Weights of a small mixture-of-experts language model, trained from scratch on English Wikipedia.
Size: 12 layers, vocabulary 32000, 117M parameters.
Experts: 80 experts in each of 12 layers, 2 picks a token.
Training: 705M tokens, 8279 steps.
Below are experts of layer 8 (counted from 0) of a mixture-of-experts language model. Rows are named router (the router's row for the expert), gate (a neuron's input weights, with its number), up (a neuron's input weights, with its number) and show model dimensions 0-255. Each number is 50 + 12 x the weight over its row's rms, rounded and kept within 0 to 99.
Before each expert's rows: a language model's description of what the expert responds to. This comes from a sample of Wikipedia text that the model never trained on.

# expert 14
What it handles: Opening parentheses and quotation marks before a parenthetical or quotation, such as (age 43), (JSmol), (98 kg), "Mack", plus slashes.
router:63 48 56 35 35 40 45 44 43 63 61 71 39 59 39 45 60 94 48 47 16 33 56 50 26 49 47 46 57 52 40 45 74 40 54 60 54 43 82 55 48 49 60 82 56 35 49 55 54 60 64 42 43 45 37 56 48 43 44 45 32 63 54 57 46 43 43 64 52 41 44 53 49 71 50 57 39 48 80 40 43 44 66 59 54 38 48 58 54 43 60 65 40 47 63 47 39 51 40 42 25 41 50 59 47 58 13 38 39 34 32 52 42 69 58 46 42 56 43 30 43 44 59 56 50 50 63 60 42 51 25 58 50 41 73 29 58 35 48 62 52 37 41 38 61 51 20 68 42 49 48 52 39 70 45 29 53 36 30 50 50 64 43 52 45 44 53 57 44 72 67 63 53 56 36 51 44 50 44 53 58 42 61 49 49 63 58 52 38 52 52 45 41 42 46 46 45 33 60 42 73 40 47 33 61 35 47 82 60 55 47 39 63 90 40 40 60 42 34 65 47 50 46 42 29 57 63 58 47 25 50 44 42 69 58 45 52 44 34 51 46 52 69 54 39 48 54 45 74 42 58 36 53 57 55 60
gate0:44 22 43 65 20 80 50 29 42 60 66 52 40 59 59 41 32 38 58 59 67 69 46 70 38 65 60 48 68 52 45 57 64 59 43 70 42 35 45 50 38 55 70 58 57 54 35 61 41 50 56 42 42 41 64 59 54 52 49 43 64 55 43 43 54 66 48 49 69 63 33 56 57 17 40 18 28 48 43 58 57 48 53 54 64 46 56 59 42 25 44 54 52 58 63 55 40 54 55 41 38 73 75 46 51 27 35 56 63 33 47 55 63 54 48 44 40 37 24 27 47 48 48 55 51 68 59 64 34 43 37 66 58 53 33 57 43 43 64 59 52 49 39 44 30 55 47 31 25 64 41 46 44 50 22 52 58 55 59 49 50 25 46 67 50 45 32 47 54 53 73 35 40 65 58 52 47 66 64 38 39 53 23 44 46 34 29 48 40 50 45 44 46 30 48 49 34 32 54 81 64 46 48 60 36 46 38 47 42 55 50 39 52 73 40 60 50 53 50 64 36 34 56 53 49 48 63 55 60 61 51 67 48 64 47 50 59 51 49 59 30 64 59 59 42 47 51 56 51 31 35 42 32 51 40 47
up0:64 39 42 61 55 60 43 37 50 45 56 77 39 47 63 37 46 39 63 64 63 56 51 58 53 59 44 59 68 37 41 35 43 54 44 56 50 44 29 35 38 51 62 60 58 80 17 67 45 39 46 47 35 69 67 55 47 42 44 46 54 50 32 30 44 78 59 61 48 54 33 64 62 33 40 31 40 41 37 67 49 55 55 49 59 53 54 48 44 39 46 75 42 49 54 59 31 42 49 37 44 59 70 40 52 47 39 50 53 37 55 47 48 44 54 59 38 54 31 63 65 44 38 57 45 51 28 51 34 25 29 37 51 65 50 55 54 45 64 50 53 49 50 47 37 31 42 41 22 40 39 40 60 42 25 43 47 56 67 63 54 26 48 43 35 63 46 33 55 49 53 50 44 73 49 53 31 61 66 46 41 50 56 38 45 56 63 60 32 55 46 27 54 36 45 51 50 64 67 66 52 60 42 61 63 64 37 66 50 54 48 40 44 67 58 79 38 62 50 60 30 23 50 43 55 34 32 69 53 30 50 54 38 60 43 31 47 50 58 60 51 50 87 65 31 60 64 50 70 45 32 38 45 55 34 55

# expert 52
What it handles: Byte pieces of Chinese, Japanese, Thai, Arabic, Greek and Cyrillic text, and the comma or "born" after native-name brackets in biographies.
router:69 35 70 50 64 47 51 26 48 48 64 84 56 63 43 36 69 81 53 50 52 56 49 40 39 52 59 47 76 47 57 51 67 27 45 49 50 41 50 59 47 53 54 81 44 35 47 41 41 44 70 23 53 47 42 69 27 47 28 35 48 67 51 44 52 57 34 52 41 45 49 61 43 51 45 61 49 48 55 52 57 51 64 40 52 51 47 52 45 56 36 65 39 43 43 42 63 70 57 42 46 46 46 56 48 55 28 47 34 47 50 37 40 79 56 67 38 26 38 37 70 55 46 32 61 43 39 67 32 38 47 64 51 40 63 35 56 53 34 55 61 36 52 49 46 62 24 49 60 44 38 45 61 51 52 46 61 49 44 58 56 76 44 51 37 38 50 57 72 55 57 47 40 76 40 55 68 63 54 50 41 43 53 44 47 23 64 70 40 42 49 77 54 49 63 54 48 30 63 52 68 54 51 39 50 23 41 46 50 69 60 54 61 53 51 48 89 33 47 68 56 43 30 69 45 45 54 60 40 41 57 23 56 52 42 50 30 39 36 40 38 42 58 40 66 52 56 34 46 45 49 64 54 66 51 49
gate0:53 46 65 47 41 78 40 45 42 30 93 53 47 41 50 60 40 63 44 30 49 33 55 57 47 45 61 80 65 60 52 61 26 80 46 45 70 40 48 38 47 29 58 49 42 43 47 39 56 51 64 66 30 29 68 69 47 54 62 53 47 62 55 93 65 43 42 54 53 53 59 56 26 54 33 67 81 64 51 43 52 54 47 37 62 55 43 48 41 63 47 54 43 39 61 47 29 36 49 26 68 55 57 42 38 55 42 43 68 64 28 60 53 60 79 47 51 43 53 46 42 46 52 40 35 54 67 61 20 36 54 45 70 43 29 66 42 47 41 51 55 31 41 58 49 65 55 51 72 42 40 51 61 51 51 55 77 56 57 32 54 62 34 55 60 54 56 54 57 47 51 61 66 34 49 53 58 67 47 39 67 46 50 47 48 45 75 47 52 52 39 39 26 65 60 62 46 56 66 51 56 36 55 44 53 48 55 40 52 64 53 51 38 57 65 39 49 42 36 36 29 56 39 62 42 51 45 52 43 62 48 55 30 46 61 54 59 42 49 53 68 31 50 68 48 30 49 43 58 47 49 53 43 39 48 46
up0:50 82 62 53 58 39 62 42 71 61 17 53 51 53 33 40 63 54 57 59 36 55 45 40 49 27 53 18 57 47 61 49 62 45 54 56 40 49 64 52 52 42 41 44 54 45 49 60 38 29 55 30 66 57 33 56 53 54 43 58 48 37 43 22 44 80 53 60 49 60 38 54 46 49 39 61 41 25 52 31 39 59 58 54 47 43 57 59 72 43 50 38 61 45 30 55 74 54 59 73 44 46 43 48 77 44 57 36 54 46 48 60 60 56 35 63 44 46 35 54 51 80 43 54 46 66 36 64 60 63 44 64 43 46 61 22 60 56 33 49 29 59 42 26 56 42 52 43 29 57 39 55 28 52 64 49 59 53 29 65 59 47 63 43 47 36 53 56 52 45 47 43 55 56 41 45 54 62 74 63 41 84 49 26 62 44 34 58 31 50 62 78 65 39 46 44 52 58 37 64 50 53 40 45 40 59 45 54 55 42 38 53 47 47 47 48 45 49 50 61 69 20 61 45 55 37 74 51 62 49 67 39 71 73 46 45 44 64 62 41 29 42 48 36 51 53 54 61 56 38 37 62 49 49 59 51

# expert 38
What it handles: Pipe separators and column header words in tables of elections and sports statistics, such as Votes, Candidate, %, Pld, W.
router:66 53 62 36 56 39 63 42 60 50 61 99 39 69 39 28 52 84 65 69 39 41 70 51 33 69 62 61 74 46 43 64 44 47 48 56 42 43 75 57 43 40 63 80 57 58 41 53 32 36 65 34 52 41 34 70 54 42 43 37 62 58 42 58 48 45 31 44 29 49 31 69 41 64 54 55 40 63 37 32 55 66 49 46 58 41 35 60 64 53 50 52 36 49 55 52 42 54 53 66 32 38 41 64 43 43 43 58 37 47 48 36 44 65 55 59 25 48 48 42 55 42 60 51 28 45 70 57 46 31 57 52 52 46 54 36 57 46 35 68 25 46 40 44 47 42 46 33 42 44 41 49 57 42 73 62 43 60 48 59 42 66 73 62 64 55 50 34 48 67 53 53 52 36 50 67 51 66 66 74 47 64 56 48 48 37 54 73 66 46 50 64 49 33 62 44 49 36 59 52 69 46 52 44 62 54 39 61 45 60 58 43 70 52 32 34 67 53 52 44 49 48 40 46 48 37 67 74 41 50 54 45 39 54 63 36 45 42 40 34 52 56 50 39 53 48 63 52 64 23 52 51 60 57 57 34
gate0:37 34 35 54 59 58 67 44 35 49 33 37 49 42 27 22 65 53 71 45 25 48 34 45 41 73 44 34 49 49 42 59 46 36 70 68 59 26 52 56 44 35 30 43 50 46 51 64 39 42 72 34 45 62 45 46 33 43 41 47 40 42 38 54 32 60 65 35 40 56 30 49 47 45 51 48 22 59 30 48 42 44 61 62 43 60 39 45 39 53 47 41 63 40 37 64 57 55 68 65 35 58 41 62 60 47 44 47 46 49 52 54 59 51 29 47 49 37 78 22 37 65 35 61 60 42 65 59 33 40 53 58 25 61 39 53 45 48 66 51 52 37 70 64 31 44 40 55 65 42 61 71 61 38 73 68 56 59 56 40 51 61 60 46 64 64 63 38 53 32 48 62 35 34 37 61 39 45 37 46 43 40 63 47 61 53 55 34 58 50 68 64 34 67 47 52 54 53 29 33 79 67 44 51 45 45 49 49 35 53 57 41 71 56 58 56 52 45 42 50 33 63 62 69 64 53 22 59 52 31 48 49 52 41 40 49 52 51 50 63 50 57 40 60 61 58 24 59 39 53 33 65 44 69 36 55
up0:38 46 30 73 60 31 60 48 59 48 65 61 61 52 55 58 40 46 83 70 31 52 48 69 58 37 29 48 62 52 72 67 39 43 40 56 43 38 63 66 53 51 43 64 45 41 52 42 56 54 58 39 69 42 50 21 46 26 36 45 56 48 55 59 60 62 47 52 47 71 65 46 59 57 62 55 49 66 59 54 32 76 48 63 45 51 37 58 48 37 37 47 40 56 70 55 71 68 43 32 60 54 49 47 62 45 63 71 52 42 52 54 48 56 36 49 50 64 68 36 68 67 43 49 48 56 32 73 45 52 32 45 48 42 32 48 72 48 69 33 50 44 31 37 59 53 48 53 43 34 34 40 29 49 53 39 53 47 46 72 25 65 34 41 49 43 51 39 53 66 45 42 45 61 31 60 43 43 34 61 48 46 58 29 75 50 46 55 71 47 63 51 72 37 71 45 42 55 42 43 44 55 58 38 58 47 68 55 44 53 72 64 35 30 52 47 53 61 34 58 53 52 66 51 65 50 22 67 56 54 30 60 52 42 64 51 38 52 58 68 55 49 28 37 25 49 62 37 64 30 40 50 44 42 46 53

# expert 56
What it handles: Lone space tokens inside tables and lists, or a space before the next word, such as between list markers and entries.
router:73 57 63 40 45 38 47 45 64 47 34 45 41 51 38 38 53 84 44 50 38 48 58 42 26 72 68 38 66 63 42 63 51 43 53 59 38 48 40 46 47 49 63 61 59 59 60 22 51 54 56 56 58 33 60 48 45 40 59 44 57 57 29 65 59 42 42 40 37 62 51 44 60 57 43 52 35 38 69 46 54 48 46 53 45 26 30 55 53 46 47 63 50 36 42 40 57 53 54 52 35 48 53 48 56 45 55 64 38 41 39 55 39 49 56 24 37 35 16 25 48 55 47 45 47 56 52 42 26 30 51 56 48 39 59 46 60 29 37 51 56 62 59 28 30 65 29 29 55 44 48 63 56 59 52 45 44 46 50 54 62 74 61 50 58 50 49 60 68 66 53 49 51 45 61 50 49 57 62 56 52 41 53 44 73 36 64 70 42 42 45 69 43 25 55 50 51 20 54 55 69 49 44 50 65 42 38 32 62 51 28 40 74 59 54 53 63 42 45 56 52 48 30 53 35 44 54 77 61 48 48 22 35 50 47 47 51 19 23 24 18 55 61 36 49 56 48 72 56 41 34 50 60 45 47 30
gate0:66 50 61 50 51 48 33 40 61 56 27 67 34 50 34 66 34 40 39 39 69 36 41 43 52 49 46 57 45 44 41 53 34 51 68 45 32 47 74 49 38 55 67 43 68 51 31 22 61 46 39 55 52 44 51 37 57 37 60 25 60 75 43 52 64 68 45 63 49 76 39 56 52 45 48 33 63 51 41 46 56 40 60 48 50 53 44 68 55 50 51 53 30 40 48 52 42 57 59 60 63 60 84 48 50 42 69 37 64 46 55 57 49 43 48 43 44 45 43 46 23 46 49 58 56 58 55 41 67 38 44 55 52 43 64 39 57 56 53 59 51 55 29 56 55 50 52 29 82 35 31 59 53 30 67 42 44 60 64 57 53 60 59 50 42 49 44 64 60 59 49 42 47 30 45 59 30 72 66 29 43 56 60 25 53 64 55 54 39 39 48 62 59 41 46 43 59 58 67 64 56 64 61 60 39 42 61 39 77 50 78 27 62 54 38 58 66 54 46 50 48 32 36 42 76 71 44 65 29 54 47 50 46 39 28 48 65 38 55 45 62 58 28 53 34 61 48 50 51 38 57 60 36 80 38 75
up0:66 40 71 53 42 71 28 38 53 68 40 69 30 58 65 44 45 51 60 37 80 29 57 23 53 47 31 64 49 36 38 56 48 47 58 64 42 43 52 61 36 38 62 58 56 48 32 38 61 41 45 43 59 31 55 37 58 53 53 21 59 62 44 31 57 81 44 52 54 81 61 37 61 40 49 35 53 45 52 63 66 35 68 67 53 47 36 59 41 54 66 69 46 55 41 60 40 45 46 58 65 41 83 43 50 56 45 48 58 50 60 49 34 34 44 47 32 45 54 31 28 55 50 71 71 59 45 54 57 53 47 62 59 42 63 48 52 48 38 52 53 68 38 63 66 47 38 38 68 53 49 57 50 48 80 34 36 63 53 56 41 72 50 57 39 50 56 51 65 71 53 44 57 42 38 48 19 60 59 44 54 45 34 46 38 49 40 46 33 61 49 54 49 56 56 35 56 53 53 60 57 59 67 68 37 46 56 49 70 48 72 36 41 64 44 55 44 38 45 48 61 37 50 49 64 57 29 63 45 55 45 47 38 42 32 35 56 52 37 44 50 42 44 59 33 68 59 57 35 42 44 68 44 61 29 83